python train.py --norm_eps=1e-06 --optimizer="soap_variant" --beta1=0.95
Below are experts of layer 2 (counted from 0) of a mixture-of-experts language model. Rows are named router (the router's row for the expert), up (a neuron's input weights, with its number) and show model dimensions 288-319. Each number is 500 + 40 x the weight over its row's rms, rounded and kept within 0 to 999. Numbers have three digits each.
After each expert's rows: "comes after" lists some tokens at least twice as common just before its tokens as in all text. This comes from a sample of Wikipedia text that the model never trained on. Tokens count by the router's weight.

# expert 46
router:475501555466479492478511542549509548546578589528502525483497457523508528462516520532485465505587
up0:534516565512545470530465545501390613516504521501501546521477477504447484520410515517538432526491
up1:505491543482511407416542566455508444527473475453499410486496528487459487502483576463511507551530
up2:453493494472492561448524582579484464392459459505517493510454483498565493498471470519476489562515
up3:440431561501542532500508458530523486531500477419482530489563480474496553512455558501461529453552
up4:531407506538458501467498487445402450480542556548529425465498518540532557565514476469463537455522
comes after: " the", " to", " was", " a", " and", " is"

# expert 50
router:465495524521443546481501470476522519492509502523527517522569485514495481553509480444513499564503
up0:557565494533486507425491576499547515547521521510483515527567444562435542472502524438493431540468
up1:479461450548503447420496607536586569521532461601463465463516491543503475440498458491447565521503
up2:471453554436424460566590543460478501479534468575505552499523528466517502509505511545453490474406
up3:469456470498428502457522489456535462455507448460411548518524563607505537493505545504499409485551
up4:500553473445479532474514505552529474450548539454486496580512436549444474490485477501517460510529
comes after: " the", " a", " The", " \"", "The", " was"

# expert 5
router:489501560499534462486539451493478474420538481448531514530573496486558511479430532496474551558499
up0:443493545502507505547500542497509459502555410525559487541563459534514526483555485539521442478478
up1:494497499520507500589547513527500515536507451424503440519419477489501578488474489469560474422499
up2:403543471439511517538429444500523488455583469554452463503475475459524474510491475577509473486436
up3:538558520502514518414459533535464428531534491510587520592386527460485525508458530461458455514449
up4:565520454518545554474537599465464553497457533496487507471563472488549488467552494538488491550469
comes after: "-", "2", "1", "0", "3", "D"

# expert 13
router:502507619490480482473508485524433492502505442498489484461543422487493520535477497454457556591500
up0:564484567539509441482500450476527454514493497471491516493540471457490513503504469479554479470564
up1:482449457533484498538506488464477514482540488436451435465470487473430509491482550432466482497526
up2:444538514533489456452551505517476495555484564491442407461395480514438497564438549532479505506472
up3:551502476529520482542451463487368502498464456494489490548545542464541453465473503531498439426454
up4:538494579511523541525509556508587488502517511584496504509441515491498499515478481437471545458472
comes after: ".", " =", "=", ")", "\"", " ass"

# expert 35
router:477481488496529518505454454437550447425508517561475531537521506478527538476498497466467442517530
up0:538455460526516568485563540431557440487451487451476472467538469604530470468444519498487566456519
up1:531510476508536473480469524451509440473461538468477503494477559577502450508547467477514509508517
up2:427490467469479569536487605521475558502518516431549451482548513482500451514565455495469450518492
up3:470474534476475520542445538528504468474446470544482475499488486473454523560518493439520544462493
up4:450458527457490419498524514454532458521419512437563513491495526456466527549468505564520542571560
comes after: " |", " (", "|", "–", ":", ";"

# expert 3
router:519543519451447481536487526541647529484490468565428483462469482569553535575463485508440507535535
up0:509471518493505461479503454441481499427461477501526564560469479492459465474484489465469547437484
up1:477472498445518499532502510402606527533470480512570511545480478480522468533482497532453570536519
up2:536469491508507535502492508472451495510510606476447508572413534517508500487587433439494489486508
up3:478514528486510533471530443502491462570465474598510450504506497453445467503482541491543495395411
up4:541524478492445542543548436476525483436538491463479503512564408519527442551447503482596547501462
comes after: "-", " was", "|", " is", " ·", " were"

# expert 19
router:512474519475452470526502502501539532569491508465463564514494507477498565471557554556470438503554
up0:501493583530559514530442493443556511496537574463432501460545530591436459496495471442460566511503
up1:480528538566472424504519479502491441491437436502493454500433509452526483463541535468511537436491
up2:464518527533442551499457469511558489514457400498546465531452484522461564510507493545505519535579
up3:450480455526526525388525472517546527519550467439536436512581455524468451506450479499488498560528
up4:509458526483394451586590470531550458513441491508495500453577529518484520544530546499520488510555
comes after: " the", " a", " and", " was", " his", " The"

# expert 21
router:456534553477514509453443463485513485472502520529506508544477523433527511522500540505475442532481
up0:470489449573476403534530489478526487531500537474482537520432503465469512494529439431476517499454
up1:535539552439515480540433441551526540495458429524497487489496513539558516498537468579486469510462
up2:477493503448473450449532509505566518496490533512460474512564514448563542532509537502473484465450
up3:523468517494495539552445459541566465447428508494521450539460450520501512536510493463490510488494
up4:447449510541524518478437523431519469439336479551538466494457505511480484554493525536502456459512
comes after: " the", " |", ":", " of", " United", ";"

# expert 12
router:457504583514442440515510518477463482457467439583484530485514480541467504530507495475446563486515
up0:532493558443517545542555492495519500505394535472556557483490535512494450482426474470412532468393
up1:639556545458414527527511430508502508538562462492484513569486534493512568512502483458479487539507
up2:480455533511467533546431490497513533473484521564445454526512438496535455516516516456445512446572
up3:536530491482479526512507482606531471460421460491487590510421553583516518517533501574545520490419
up4:465441599440550450507488456533492466485503488487466488539510476444555523532502544552414484461546
comes after: "  ", "\n", ")", " 0", " —", "|"

# expert 55
router:442483527545495474547463448415494514473485499539528510511506515519550569474531522481490468580518
up0:435478445536473470509513490500466484470443468469493477552540481437521505540487593506538486479541
up1:503493522508504588470556506505520547483541513464446505560521511454449547517520504500514510473490
up2:523522505480500498490502579492510575503550536490487477440509548493498549498505434500485500574550
up3:571583522465570506534443450493450507462584454539564498515527522471512489591588466496452548487515
up4:501494555479493401520478499516503486503483503455470536470567450476489510494515495520467492559546
comes after: " |", " (", "|", ",", " in", "19"

# expert 51
router:519511522530475482502439392484480486521513500502472482462483466504543587511499527495482522567550
up0:525531507520445533546582456500512443425501562451558528481454491488532477478487554369492470465525
up1:495456441478445445490514555489540543488487478406550458509499469509492525551525502576456478533454
up2:448519522459453509513501505537466433514494480451477444493499564542466559491473531499460486499526
up3:450543497493490502508514439500454465493527455529467497451501512444558470562471480532531518497487
up4:560522584468523512497496509521540597569461539411518462524583534487488565558525466447513499460581
comes after: ",", " |", ":", " New", " of", " in"

# expert 45
router:469522531537509487507429422427485487474493512584549472539514452519451539495482529528459450498520
up0:504480536599552477436520537449587490468521442530449473516486475510481509488472427594527528521524
up1:499441488497553580421507550503508539516510541560514482508548512545454449465458570483554524504467
up2:494453538513480486474567470523518492422455457441523512502526563432485500575534547485549535502518
up3:459534553588597513519458557510463437615517495597525500500506459486506541500482466463471501400483
up4:522550522505518442467478434445528441474431570551506457488520444483490480583497482494478467523520
comes after: " |", " the", "–", " in", ":", " a"